config.toml
d_expert = 64
moe_layers = [0, 1, 2, 3, 4, 5, 6, 7, 8, 9, 10, 11, 12, 13, 14, 15, 16, 17]
normalize_top_k = false
routed_scale = 1.0
balance_loss = 0.0158
router_cosine_scale = 14.0
init_std_router = 0.00658
lr_router = 0.00122
optimizer = "muon_variant"
lr = 0.00714
beta1 = 0.9
seq_len = 1024
train_tokens = 297300000
dataset = "wikipedia_en"
Below are experts of layer 9 (counted from 0) of a mixture-of-experts language model. Rows are named router (the router's row for the expert), gate (a neuron's input weights, with its number), up (a neuron's input weights, with its number) and show model dimensions 0-127. Each number is 128 + 24 x the weight over its row's rms, rounded and kept within 0 to 255. Numbers have three digits each.
Before each expert's rows: a language model's description of what the expert responds to; "gets" lists some tokens that make up at least twice as much of what it gets as of all text. This comes from a sample of Wikipedia text that the model never trained on. Tokens count by the router's weight.

# expert 11
It responds to: Noun-phrase openers at sentence start or after prepositions: the, The, these, his, and adjectives like main, small, new, large.
gets: " The", "The", " the", "the", " new", " main"
router:132121117101123099114118124136153137109108140136131169119126170124147118144122134121102155119155138132117165105093143141145193112132172148147171100110133143107103129113168151137179134125124166106121137142115085093118128111115141123152152178080171140088137115121151116141103109144127155121107151091099113142140131131174133157093122161095169150082122104126177141139076126155130170110146
gate1:137103146134152164063136143133163109129152153131113156130150117152127123103179118110113100078108170131153136160126111145145118166090053149143141173149123140096139158169125060136117179141132124091134143149119137128148107142155135123106138135098175093151109124113130089122101132142147105131100133156119146119112109116145129107104142101125139135090085137131145114134151120168111140142112
up1:110137159109113121165063124145150137153141131071142134154142153131125127120116140171119137149165120097160095116152149123087135093098139118128086141160103153146118127150126095162134146100120130121132162125155106112165170081120109112160099094102127145187143100127121116154113160085160119099129102162163136116153125089159138102104122126137128155127111112113164102097149141116129130155166

# expert 35
It responds to: Past-tense verbs in biographies after he/she/was: moved, married, died, served, appointed, studied, and the ed of stationed, enlisted.
gets: "ed", " served", "d", " worked", " appointed", " died"
router:125112073137124130130126117136100121084126149153132194132101200154115146117141148137110097137170123092145097120149158155139126124129133145056110108117127136144118169118170133096100132135148137097121109160115169113108115134134146101135150105120119147175120153118093102140104135121156096146139092104153123136116116124163139124131115092126157106123069131145125103156160185105134135123115
gate0:141127107142142127144136137115121134086131111153122142141084086120148176166145127087123151132119129113107144108120101120167107138143088191107117140124168143132142140103061155119144120136173133168121100125096116127159126183120101114103124142074081157128089153116119116116145104119104090107114146160099122151152157120153101142127145091164127110156127156122151120137098119081124123123151
up0:150109121122128139116139094150124123132151091120116149147111145113109158120142121123126129168130116114172125091101125120096112169120208138133138127153146158110103141169128160155158159163106153115119139097155124175121132110156145141114086100145129110108173164181119171124152160111128157121148093098103170143161155102159115095111130162122129101148128108151094129136139128167151140093139

# expert 17
It responds to: Word-internal pieces and suffixes like ed, ic, ized (disob-ed-ient, def-ic-it), plus spaces and periods before numbers in lists.
gets: " ", "ed", "ic", "al", "d", "pos"
router:138093159165139119114124132127077138151145135117106124185122153148128094130093141119136120136149118101121078111154107146122147095130132146093080131168090137108163156118140136162105105098091124198088141137132167140132145113126127097128141099129167129174152127120102135120124136182178139108138110132122125174158149101148124139116129141135118140132110116177169152126149141121087164151123
gate0:142153087137166111128099165134074110134145161071074162166116144137117137152140132128114140120144153120141133150115121093075127085106107130136135207142131128080108124085140160132122158117138113122121127143134162131127114109190060165118101147144116146149144107113127133154131142126144154132098138163148140161102122148099139123137117130142144147119140158155122123148137147102131113108165
up0:118109138088141118116128115109120144101100130185149113079119112118093167082123116144144114141111082141144138135129171145157121078130100116116121096109123129174112131134130158171128182129155134106164131153156114102123137150092175136135138113098141135138175154086139060141092129143113101148112163102139122132102120082117165141157128119149148126129114127114134152116124119091096151163123

# expert 56
It responds to: Abstract noun endings completing a word, e.g. -ation, -ion, -ness, -ology, -ism, as in violation, self-determination, nucleus.
gets: "ation", "ion", "us", "ment", "ity", "s"
router:113135121139157134125134103164135097125145149116093145125118110123137138142129120162106136145107113078151129173083166152101105127131099161098172119150115101150161158112115104114154118119096155108143092139172134132105124167126166123097157122134139114115173096093111168110107144168130145087115120136076095135093112151115145123118156144149149132131120122182139102146144121118159177171086
gate1:119133138140143113091128102132159169132081143131148119162107124112173129080127140100151146171147097100168175129115085117115126125110126142163122197107135132136159151101105083129155112108161131145119151146120116163113134108119173133119128142115138101099124105134138178143104128116175133142143144087108119131139113120115092171105102111128166122095122121146126068098153124120119142101085
up1:141116144119107142077127128111114142179087133133167135113101152125169142090138093126113144145144109110173173145115138098144144154167164143161175141111115182146128137098100148144150134097124108133097143144136131117147094119097126133139118140109101130102126124119130183107088120148190108138152121095087098141144099150117095154127133094177167122085134148139149132132140129138115133157106

# expert 59
It responds to: Single capital letters and name prefixes starting proper names or acronyms, e.g. F in RPGFan, McC, Mac, Jr, CB in CBP.
gets: "S", "F", "G", "C", "B", "H"
router:149137122147152156079122150096130121127107103149097171092114075140145081115140107141155113140039135156143127119147110124146140145139151105177104187121119095115143163108092141131128169112134130164147118136151195142127124119143138118161126154087115142158127143143156107134153126111123102142118141142139132117114100112124117104157109153104132099099136145109093148130118175137144157102140
gate1:100144180108138111066133159126157087079129086136113134122126161124140086082144118131136120094109150179164156168102155149133129096105119141144104122147147086141183121139111084082105105112156142111157118142133156139147115119135142147110162167118069160148117127128160145155119101122102135141135135115129114144099092097137118106148154134151114136122110134117121148099162103115106130134144
up1:117151131086085118071151131139152093085135161094113144113144163157138142092135143137143143127150192163151153176126128143145110113163146156127148129130100135134120109134122106098101143120156144077147116138144135153174105118136136116069156129126129148140107157117110107159101137086088172106129157122128081155165147115116130152147122164127138145123154113083154158126123137131137157113147

# expert 14
It responds to: Conjunctions, relative pronouns and commas opening a new clause, e.g. that, which, but, although, so, when, who.
gets: " that", ",", " which", " but", " who", " when"
router:099122172077116114118142119124144136115116125164164135145139145142093177118130136120130153106136108151123125109109173164149166126115146153184123127090108145113149122128123095094120138081107135110115173137168113113128152126115139205130122147107135122117087157155142142121144117087126153101153161131125113097122147173120140112130170136122097085108098138109132145146133139129119093093063
gate0:138150155156101185122120106110131136111127153109102129127155126150128160125147108105134142112160132109030121115111140135114156160155126173060128082110086111133168159129139115117149152126149090114147106123102083140107122107117164116152138117145105083142122124155155159137111118101133120124113114081125137142075145126125151143129121109107139126162118117095141143109103121121110175104116
up0:108131146101098176111139137142146112143116143132120096121140125115132157118158104096142118160149105136103118150142123122142135174122093132095086160099133120151139157124123109138147136138152110139113106135130079147120156100134177174113120092093082068124074161152119101118136139079130157140144141090160116116122160117096113092145097066152130111132108147121125118125109140108125148101068

# expert 21
It responds to: Digits, letters and separators inside sports result tables and standings, such as swim times 4:15, scores 16–25, Sheet A, medalist.
gets: "4", "3", "5", "2", " A", "6"
router:122124139141131124167211138082152096126141123126144087171128176144132131112083130153164120126171079134130090095137118116134084108123147154137155106153117107103137058100133165096112126160150131140120138144141120138109108128160086120167127122118170166132131172145133125113122133139133144107136156100133105153146134111114160103154119102127160121113147131162133111100126151113093095114128
gate0:141120209107104156187103152122117149148123134111120126143133140128156140131131089176143139150145128185171139131134152108107126135118127124114169121141149108117138120115153140108134109065142139145139119132114131161105097153107112149128149114106139133148117148120130125164144130120113145118114144110146101085081130150087101137162123072194146120152118120118095147097107143101136193127147
up0:131121153148085154150182105109122131145151137159116070063120167133123147156100131166073132124158098173149117120127102156111125119117168144123159126120131144083077135110113121163135104096155160136154131097130086103151162080151119122113117129121157157171132124120094142135161116134123149138133098136096138099124106183122123118167135104141110121137146107119132143131116133163151124121120

# expert 47
It responds to: Later digits inside multi-digit numbers, especially 0, and unit words after numbers like km, ft, mm, million, kg.
gets: "0", "5", " m", " million", " known", "8"
router:143142150123114138133118125152094108164110131159135112161108118171122096145127161103119145104170157146145110147135144162132099115078157134105120118108164113155114152122134137132111155115170108127138117137135151148140133103118210110148123141120120159125110132138157140161132120096107168113100181121141155085115093123109139127078092106134133141154155131192146147121119181181124156132130
gate0:067127126079152139109132187090123142142129140120142179110123156148136110136150142141135153145089122161117132124115124122139113124115130139120129090129182144132123120108114153183107102159125087170121117127107136128113079137156153095153136177148157100141155162100130106110092129115138124166176145097083146135135179133143136119151113136107141163106098097144128129140073131128113122104144
up0:096072092143120161106139134106128163123154156162118182098118127078067118158113123142121173153143112127113137133128094141154105144138135119135144145120117126141138115123105145179085114092127136130123115135086139143130132134111137135120106152090130178166116133153079159088160129095134148126147163100129136123158194159108157118100105111147112085127095129133102146138138119142143124102111

# expert 12
It responds to: Field labels and prepositions in infobox or credit lists, such as Edited by, Language, Died, Website, plus prose with, of, from.
gets: " by", ":", " with", " of", " for", " in"
router:126143152104121142129151127078118090134133138073129091077153099111120102127127131098123117182119121081133105128103149139101056111132147151146056105104116099187115118140129129185085105156118135134130140120140111119114115087140132104148119182155109150123098136162103127119106133133126126158117122113159136131101160121141149141137135102135135153089134105171129129155154134119131133158138
gate1:094147155126135135114098154143112161164112139092161128131153086108104130150094080099102127162158081117152146140083107123178102141143155118157092126138122132125142133138148159112130157118086128107138113075094112148126106108112117119147096136119110134134135094130139128136125162151142092113180117121104161137123147115106092104125124100118121064126129071113111144122112135171070121127131
up1:163129151177158082111178142115155127089147116106128142159117121101146148143135179135172113095136134157153140102134150142084177148096145113128143125073120125136139138135123125151133139141144133106141168118146131126157138103132155143124162098150124132133164135110132127123126110169185153119106133129122098157116121091173169113151109142105164131171088159125151131157138105074129128093124

# expert 1
It responds to: Opening punctuation before a word or number, mostly space-preceded parentheses, also quotes, square brackets, slashes and dashes, as in (1947), "Serve, m/s.
gets: " (", " \"", "/", "(", " [", "°"
router:150118141135133152164156122134115112130122147170147128117128166122145117128113156170160102130104093133118089120129147124109138153109101172136101150155117127149129140136143183106164122179106115172125138118171151118110122104105135087124056081119082109107091164161132111097136128144143152121128167129184133104110134119139101110161113137090122120130125143128109139156128155096164174152115
gate1:111113131152111093124097152136137109149099125136172122119123133169090142115132090104131115131152153123125150092115157096113146131073125124106129127144110125115131128120136152121158157132136119114090131121152059123159163157157145133148119135159121090156145091104117066149076129139116124149109167124141117129102099098109116126159069107126112116158089112158131102153131131074078125154101
up1:156120110107142140147145138080098137155159152136167122127159101065176132122123162131167089118130123170131115139158099121160131102107105113112103119131138116110150107114154118151108142126137093163156152126117118144141089133115186140118120129099099152103156140105123143107157142163128065111140119126142142079145132161093085126100174124125135128171108125153134163115123126157126126107179

# expert 39
It responds to: Dollar and currency signs, plus and minus, LaTeX ^{ _{, dashes, and spaces before digits in times, dates, formulas.
gets: "–", " $", " ", " +", "^{", "/"
router:159115132116124147131122144092088129156101137126137091150119118077094089102086100182177136134142127116149090147126105132095123141142120158129062163135107128157116138107146147073138130137134069144116129143156155094127107124113147116115101125105149116112101148103170088113146123104128138138145141136161094135128152136110139088124114123118117126109110077139093184144111146126106147158162
gate0:135163139146162152126121103117116076152130121121067150130128113129151142104138176103141116133151137110152106156130116112104124123118128096139159131137104087113120070137166086126100124135156088134148108102111089130110142099081121115158158104078136129143164148167160098156102126156106147111156065149101135106133149123105120120109157132084087155141121137144093142094119114137121118105119
up0:126139119161164122137147102091106081131110120121098152174126146138141124112136153123157118096152111126178133135104108089084129131131090101133144107113103117117104100093106102122104151126166077129178088154138105121124149139092150118138110159097153136151145143139153090156085149143108170101133104137123140141093181133087152091124140148147090107136149100130126163120086138149134118132156

# expert 60
It responds to: Single digits in score and stats tables, ordinal suffixes like th and rd, odd mid-word letters as in Kurdish, and sentence-initial He or It.
gets: "0", "th", "3", "t", "6", "m"
router:129145094125111146170144154134137106139117131099167142132094160123135136168143136144098137102103149169126140113132143167125102125105155141118129122135176138077130099129105132105124149133163154113142149108121067139126067075170086135100149101153176117138146125118107130120137162118105130139125109099113145128139134067117142114149106095115128163116113138156147089086137164154168112115095
gate0:135118168108142134134162104132141162153091090135138157162123146105174131092134111090130107173134159121144094127146095116126136118113163128117136146148098135094104135105133087114110123121108114165104167181104110155140094105122151138146105098115117137103115113099076145153099150145150143117134140096137085119179124132105129119099110154111157125148074167091087106106147120126161138163131
up0:108136115127168161145152094148105140138125134110119124123166124129149086127134120152116109153124112135160149121119151119127089152112112132073132156077126143136130155148134174113170217130145115117155094119157129146156145126118160145154102137147086150147152140155148084171144148122099143113127146109155144102135161119130117163148144108110092141133115121100167142139131096096135100157069

# expert 9
It responds to: Mostly the word the, also in, at, its, within, during, right after prepositions like of, in, to, e.g. crossed the Danube.
gets: " the", " in", " at", " The", " its", " within"
router:098112063060100120126142138148148143167101118096095149124150116107130132060115148106104133138123099181124121116131098109175115165131132154151141064123130145116119133105134113127148133133103127118103216142141147123122132118147116106112122115129106152161131119134126117104101135147168122152113115135122123143110164086093100138153139132116151166107146143153161138143110107101112164119124
gate2:126103156156174133101092173121124118149140112119163122157132127101158143133133160142115143102176105141129103147071091110107100110128169139113095163134094083122111131133088141147127134133146138135160135141082149136125136091123132131098110109136097112155148111168141141154136152150115151168118172147112134081133179154140131139121101141128082128110158126104174172167150131145106108107115
up2:153145149140118104091101160182141154104082153143119108101118149108127138129115158123124155132111144104127115162135096128112088098104151129119096114111147126142124127134140130156098117144110096154175133095115098121138112121119063118144078130135110142115121147148167122135165128182125095098118141129121151105154138104138090156192102141102093116142134118109126171174191121126127125139100

# expert 44
It responds to: Lone capital letter starting a name, often non-English place or person names and initials, e.g. D(ongguan), M(ing), J(eddah), B(lain).
gets: " S", " B", " D", " L", " P", " C"
router:121108132177139166139166078139124114134138119093152139136117097140164103116105145186124113115134102131130111109156084129073128148114109146147126128136121135069126113095072178122108170155146155126155182128113149175130099087148103152139119126115137138139104155141105141088138136114155123097133123131147144132130140111119128161154087112115114114150112099081143100119133176134132151097123
gate1:135082129105075128156116083130130137175102145141144109115104163159134084109121160128127162153122094146160100107139100113135159129115131160143137113144152121094135161157144126122100117142117140177121088140070109111106125108152131157142098119096114124148109130107138140104102102159146116085163132130158114140116142098112102113155156071150110147123119152133108142142116105121169134059159
up1:129166138169127097113129156153149111169109124140141176092155132095125109141161133108100099101123166137164118163099100156121129173140133116129100127142106127172123139184128150133143155118110121112106109099198119155123155182147162134129119127107081113153115140157117105130142138116108120178115117137095164081140140156114133166143140143116148136128115097144140136123122143130082135170097

# expert 51
It responds to: List dashes, spaces and hyphens in sports and tournament listings, e.g. Runner-up, round-robin, - Champions:, - Position:.
gets: "-", " ", "\n", "–", " re", " Inter"
router:147152151138105130173148129118155141153160119114098147121167130108137126163128096090137091161098117151100133108136115129132117143129139178130104117167179144064120111141119139122138132155122121128093123139133124108137127106147080129173105118139147104146118141143153127099165118141177132142107130120101127163126179142119213102136113130132133132070104126128077150132121167130142160108162
gate0:136103156151102087119113105133105150146115118110125124124142123143107115127105099125132161125145156123115149117114134112123146133145193139125168143154139108130068083119118132121102117191143147145132135106108111084112160093153145145106158156126136118167093113092121149125077109106141134149119104058146161145149128130137150062157107130146134157102128120137116128129134098162167116103177
up0:139096112127116097108129124148146162133139060086129108162173146153147165155095095155137132112107118152086179120140165103164119154140147172125125123137114140102108108134129152128167109155160153152149124154125126100177135088134125125152154115157107118158178131126123149155101107098114137155151161103118125141117153122172128082126108164127124119134123118097097123117115112088159165113114

# expert 19
It responds to: Colons in infobox field: value lines and commas or semicolons separating list items, as in Beds: 300, Location:, goal-scorer lists, Born 1971).
gets: ":", ",", "-", "),", ";", "):"
router:121163133113142131135079130132133133154136116128124072105059134103130110123120133104173098191125110134105142120143162132112180153135130162099147128119151151116130123147095149113113134157134139100164162164145128144143105066134108109158093115173102106109067133137095171139102155185127131117108137137110128101128123130145131132144134148171106143110139092115136149157150117129108126157114
gate0:157137177118116128164107096135140136119074230151107118133133137129112145103115128158139153143125132107136144103098156108137185165132158143142153109163108155131128137162158151108110114114154164146130125147149138109141118132099133145088116173120173111109099136147147159161162126141117153106125143094108090157108115123133126103124101136098107131169119089154125127169106143128122112100124
up0:140130177098144148129092101133121117093073183136117108121115132126127105080094154150140154112156142134100146081107154104142172135139129149084176125159107126113111156159165139122130124132121151136141131163156115088151132142096145118127153143105136094129108137095181139155121100109094148101124177082106144151159110145147138094132107147098126126149141097142123129161109163131116108128096

# expert 8
It responds to: Individual digits inside years, coordinates, statute citations and list numbers, e.g. 48.33497°N, 2009, 338; also century and York.
gets: "6", "5", "8", "4", "3", "7"
router:164155143111154145102120162160119106154095089119114174122135135112137147138152117109139101111108134136102102151144108132121135126096140158099178180149129142102116142132069135104129160083142111100119171151149138160145093132110170095120147134123126193157126124132150140140107147158135119108137131130181093116116111158116118084137109102125163138103134085148100111171134091112125121144092
gate0:067134161113156148146134102102164075122107130141179103143105098138115140099123150127136117133167106126121157129116107138116133145131159102132155147159149085126112149112129140119127174134159141133183074127090113110151127097173101102150164159142108118126140124134131167111061123128099131125150185115128097102088128162095128099119131132096144118136115125135121122169115106107110145129149
up0:115101114130145128141120176113120147095082123092143160087127105159116095139135120161142122113113122098108113156102184126113095152110143118109136172127098129101121082119098129105162093155141162129149079124106169116113112138133110117112135124140107088080128125152162109092153122148114124141132149133164114129120154054111096134126140114134128084125134112134129133141122135060131093166147

# expert 10
It responds to: Opening consonant or consonant-cluster pieces of split words, such as bl in blurs, exp in exploration, comp, pl, with p, b, c, f.
gets: "g", " p", "d", "c", "b", "p"
router:154095122148170160114126146178125164141062116153143153161159134111127107131132089150124132130115138152119147097135109152124128102134095128126055147140132139083170126176131124128131154134133154160151130148136166123118117093136124129142130122136105100158130134130144162113101090101150101113167128111125178139142138129085124164104083102121069125147098103111163129098110127158147102134128
gate1:118130124153097165116129114167118171113099096129118114137178109150158166196102097146135119147091142119121140169140094121119129114108136129138104122106113130150122142111127187136142112088104138153115076155161141125152157125090123163078148161108081091109123083156157108117126120123161140130139152129170116159128138114101123118110140120170124123161109128114160113141157144130154104096149
up1:106085180126130092128189124163119165094110093112103140148154163122175171152137121190153125132126128115156102132144127123088172157119119166134141140087145107128160114132166124100124142100102093121120130125123107103140143110130131113086137075135125134114121129173165139117116115098139129162101109110117151099114111166167113117121109133153111079139105135111146112111166114160135135124124

# expert 22
It responds to: Middle or ending pieces like er, el, burg, bach in German-style and Latin names, such as Luth-er, Holl-er-ith, Brachyth-er-ium, and year digits.
gets: "er", "el", "ar", "y", "9", "or"
router:132125162134136132112178091141105122138107135131115182144111139125108149137102172152142150145105119137095101142125169134149121135138149104119136154122122174097132068171120100091123126135153147163137143139181098143114138140143139111096110122091150126136149151139132117125072112193128137135100118094079083105135105117131130139102105106163131149124123139108146078149127160134121191141139
gate1:092097121161095095119139115144124109129118119135143125106111111120108142170107154126146142091135158110121168084113141118143153112148192112086146122133098151146140104147139115090122119099156134159114107120143165119107122141085130125065121150122106116130182182154135120105119127128136178154187132130107154132092133154125144106138169127122177100142127156136162167124100142139111098121150
up1:113099186150113142122127130112135112104142115132138091175132055100180162152127142143138125114101131144128135139121092088081122111146124140101121127116098134118138102168139114111163120110085120111099147106158101129149168137086116129117115094137110122135123156149165156156158135111166100180127112118112159142153146084135144068131106112150096141126143154101137122145099133153120103115099

# expert 41
It responds to: Pipes and semicolons inside table headers and stat columns, plus header words such as Votes, Apps, Goals, Pos, Year.
gets: " |", ";", "|", "---|---|---|---|", "%", " Year"
router:128119120123089120127121117089121109137126114090104137137100133139150109129139173128145179127114111110089143118127126155066098102124109166164150092118156158093122148114101131080138117136091116143147149159122138129139151083105122162137126104149121105084141108120124140127169053154140079129159124130137123109163132152120146121141104155128117089101133138133086109092140140128197159125126
gate1:131133113142151118129127131104132066134137096170135110114167141135127098114124112094167142150115143110115129135119159134105085170120095113146111114108098101178140138122109128114086152129154132132114098073111165126158151118117152156122108146135151083093157137085125140179056153165114107080149127129136136113123114146100110101132142124144087099145127157104106137106122136116133107178148
up1:145143102117119156135166088118108108142138106163137147115136145127100122138135135104163134099101103121130143136136170111144123140114122123125117136116097119154107067102127205156095103125101136163072094106127102136137168098146135133176189071102141120141163134118113096140122117091138131139182166164132160126113126150146104099127136124128119184139127125127156125112092131119122118142149

# expert 49
It responds to: Of, list-item dashes and periods inside titles, institution names and bibliographies, as in House of Representatives, Journal of, Mr., plus Sir, Lord.
gets: " of", "-", ".", " The", ":", " in"
router:146124084169177129077113137125119109150142164128119118076102134129147115166130115147136113152102088096159118156121182167114132164152123136106139132120139144120134156096141170139096148178155162106107162138154094107129129135134156167142135108131089143145144106117114144123104141137135165134141122137113149118107134092150103151172129150154146130133116099135169111186141108090125101095092
gate1:101124086097134137107129113124189130110124146125133162181098105109142105102127105164164116163126088154131109138148146151125107094128182158109122161152143135153111164154153159128149157096081110118131112111130123155129151124140186145105142050075130158143146172140138125109139110101110118150135123131137138111099142117090118087129126137154133135126137143106125128136126127152119085095103
up1:157106117138169120167140119148100148104134125127132173056121157134152160146132124100131117134123124102117102113144125121143114097139122137082162146110120131113122079077114115094109145148124141145123143130105157129154103078115092128068137081126146116138118125147111105106128088158175117060131137092142137125173151161148136156099131091126130152127122129165096127149127159136152154109139

# expert 28
It responds to: Inner syllables of non-English names, especially Asian, Slavic and Scandinavian, such as in, eng, zh, en, as in Art-in, Christ-ens-en, Gor-en-ja.
gets: "in", "en", "u", "an", "w", "ang"
router:177123147160122139115150143137112149110094153109130094113127161122131140144155137151123148107093134149121159110120111120121184116162128119127103167115098158132101089113075143154129117096156109131123112058117153127093144092139116141093155143123152120136136163144140128139112119149141135176116130137152124137139150149214126129159085118125119110148101165153182100105125143132137081120117
gate1:124127146133099075103089131092119132170151135120124101127102143115114137153135113135125118112106128157181179145107089152109160116121133147176093119124154187157113136140167147130102118114136145103128112112113110146092114163142107148064094099117093116107135153139113184160105123115148107170137118135149144132109129098093137171152159158138104119112147146140116128131167095107097107137134
up1:078131111089121121105134083158140134108112142120125135098174119165147112126108100101153125118120131126091105118119165142128143161114115114118130110175106075135136122133158122150173124122109160117167145145115129110122156133073149130151171133148141140126127085118141090114121132165140131081150191103090087135143126162114118081123101119107134165157130145124144109129117159102139190136110

# expert 29
It responds to: Closing parentheses, quotes, brackets and braces ending a parenthetical or title, such as after birth dates, years or translations.
gets: ")", "\"", " =", ";", "),", ","
router:111126133122145138163109137120148113125117107108163121105123102101143126117115171140114142137108133162121088121089124116079113128096154164117082145106151128135149132113105157100209088171120139138139101133106127144085103079075150109110110139203077119105135154145094106122129124138115132171149141151154108101139086154098123126123137128133139107120121124149115128108128110106116157124089
gate0:103104109164141134115103131112154130133084113120144098140142092165115072117131110155124173123113162100151169131108117106118128164175113102086101158138096132129095140136094134171118085142159163131109088094142162155141145147112148091120153135122129099126123118136113164120134163140115105174150116125105162096101131150164123131162088162161116103148124152118089113142099135135108160112138
up0:134137178106092133129150111131131105146151151131128137130161157075150139130142140104143095146149100162131110130143132144139106107106150122130141107134163129152173104098188151101148155099086101144159160144126063115145111132133098166123099130128185137172136150112114093116129123136140150086103124144153120136134121131080118109100177124136131133160125132166171139111139112127108070129104

# expert 53
It responds to: Articles and copulas in defining sentences, especially "is a" or "is an" for villages and units, plus colons and slashes in infoboxes.
gets: " a", " an", " is", " as", " the", " was"
router:129141085152117140137107125112121109177147121119127093137127147084127136094144135080066123100157117142147111113103117177137109143098158121157126139107125104099141133107135127147159115124146160100117171153129109110117126092104141114180147113159086133118112134138076148142105098139119144175108189106131108095104138116131097155125138096088094142129153145103142083164105126110102117155147
gate2:122112143137137093074149169125107143171107121100098081144077096124147134145128076127069168115116116175124153135104112130123156140130142119130140108117160113166133137138123097128143147118141142148171125141107117123128104163191149159134144094128113151143113169127103153119122106105125121149133144120116086141088123106106098108123137160149098155152145108146076188141123143109128122101130
up2:100162158142127097131103125141111087123140158119150159118114135161111076102123126147144111149134125092121111139096115132136184093142082138106123162143141140114122124124144125116136112090127113107122094161179113092167143115176148133132128153164106157111103121142173112179099183150141151147107123132123119128131130118148116138103107101132110097134151118090108155081118146136195114158159

# expert 4
It responds to: Word-piece 's' and short endings inside surnames and words, such as Mar-s-den, Iron-s, as-s-ets, Bun-des-liga, plus spaces and table separators.
gets: "s", " ", "es", "n", "d", "ers"
router:092123070114130144122139115071132109114139137143088113136103122130144162144127115133121104126068093162080098102134109140140126134184158114083143104113139101136130139112117115132103136117110136158119098107170135152099100152139091107105099069163143120125155139168125148116122080198134138131145099120118138138170122111114182153159095155127131134134139127129125118132095134135123104108114
gate1:108081096133152179139109181113073124159105152157174102084122122137117144130144124125129177150147134116102165127143118140126134148167113105141118113100139107119133147122143147130082148175132061164092105116099129130102120145132115149148119154136135106120142129170102114130143172115113117108147110136151179145118110117130129141122127150103170118118129090133118088117144161188137143099138
up1:123188122133135088123170131145159112110154136111134165132143129101102142133097143121152172127130122146133089131126117136118070133120141125132090119145095132138142125182130166151112101136140146156123127122192148151110178145129163114132140146146106142122154106097159127120121100139086130148145134149090101119097161149091139132118132095136134142086157183149135206095143125153126133113122

# expert 23
It responds to: Two-letter capitalized syllables starting names, often foreign or Indian, in tables and lists: Ta(bassum), O(mprakash), Bla(gojević), Ho.
gets: " O", " U", " Ha", " Na", " La", " Sa"
router:120106136138139137102124159153133143129089124111108127096171076146129150143072116123148139119140097125081119149109118104129135138149109100104113144120088119132123103118170145150070137137134123164144142146114178114150122144131111095146184124100170137114110114150116106157153128101103143140159107122135098103183164104111106135147101152076120112119108189080110166150119133130111115117121
gate1:123120149156138149159133093112144123098060144123110124140145129163166166144095140106111118120127125127150075090128146099088094154118119144106173092130124094126123135108140143098167091088145112146125186114106118121144105116161075123115099130124160144099085101112135113161124099161138101105133110155115126079163158112133114152148139120136133137157127086148148158139108111087122125128117
up1:144145145140155123107132149128102147164184101161158146121137108067093100118166095126151140111127129152109113139111113138163160116138135137119100147116133178086160119137138127139097116154111138118134130137174108184106155118093188109123113136099141094158119107164126149110147138118122126166091153103148120159090091146116138087110124099111134147132117141120097066105118139136157130156130

# expert 6
It responds to: Middle digits inside years and long numbers, often in tables and date ranges, such as 19'8'0, 20'0'7, 18'8'4.
gets: "9", "1", "8", "2", "0", "7"
router:109095132163121146161123111146124133145163115095161129152116133110120094109144112158144124140102113146140082144137107131102147127096098164108112193119140123110077102099150194087150135114152150145126158129146121121090140173155135157109120123122127151150089144142177159110139131111143090131082141156161089136121150152145110144124129131102136146131133125121138128149091132130090178087093
gate1:158150129125133134110109101106142096126137132155122134157119109095124105115103138113121149182154100157104120182118117109102108128132127121114156127126164132140155173142160096136149133143102144134127110123168162106147125124129131148174165108112137117111074141193130087128108130141161136147128142115130105110151164108148113097103108159135126125125144084168157077160175122116076127112184
up1:172127140122154188093091116137145071148100131109127130174136112106078110097130147124175161141145108145136122142103167121112163152119125140139131152105138116121156150145178101121099137141121145139111107173162122150157141089145131149132154122112105132139119156124154093112125112118133117114111170123138128106139136078146079113093123137117116125105132103112126098138153099108082178115184

# expert 58
It responds to: Single digits in numbers, especially right after a decimal point or comma in tables of statistics, percentages, coordinates and scores.
gets: "0", "5", "6", "3", "7", "8"
router:127175081128098128123100095122129134130104116162155125143136169142110112142108150146140165117144106189125067101136146118088168113098162165146109102144175146101121137130124194093130180102144085126117130149152146164117105154109124146130107185158122153141150151102127125127103106099146121107115156128153141150141114134125127147133105140148148095120132158131097146141120134119114134086156
gate1:148081127157111160154139165079112147139141155131125105120125154090110144113135113120117144136142116128147076106074114109098112151130151130108090111125130108100154146149073109124093109111184131103104120125095151086072103115141187105145167137175112128159094135138145168142133117086149135098149114105133157128097154102157129123126106135099132139124131137139133125114155161127107099145149
up1:107085120135128120131139089164155101082112146111132125138115137117163090099088126134109136131080118130122165140129131167132164104149140097164141139163095142167149128097151120134162141140127097132175142107164102168150152165133094134136106135079130150079143115142101119137107107212134122123120152165097123141116136152123100134166137110144157123138126141115163136162116134101161152124118

# expert 33
It responds to: Ending word pieces of proper names and titles in music and media text, e.g. Roll-ing Stone, Mon-key, Sund-ance, Info-Track.
gets: "ing", "'", "ke", "e", "y", "able"
router:142145095143153122106131150106102108143121142126119149074134104128112084131124166139124169145113135116162140126117151152115104151115142102103103124108099077151142112125132159141147123118074105146128078088122109126110123139160116135094136189186170162116155125112172070099088129145148120089157128137138138122171124125136114143136135155108134135066118155155119155113149165120134135137124
gate0:120110107131104158145130127147157138143104138092134149100096073128141157091145161119178138138128090092161148093112137105120139146104153098124135141174167120137103098133130116100140169112119120136139100148168141114112093108129122117147121136138082131130135148165112128121181089116101105115176106147135112181157115105138134196136131127134144168138106099149108143143175117111120166106136
up0:154086127158114172121095120158150139144111139114153144132143126183152146145126163151164144128129105105134149102119080127106118126112139097107131169134070144106135130130109157111126143125194135155160045120146132092120135119171102141122090135155147129164137151136153153104141116082103127130123107133111112147128108126115196128146149093092156123119132107099118121158153132111130119124144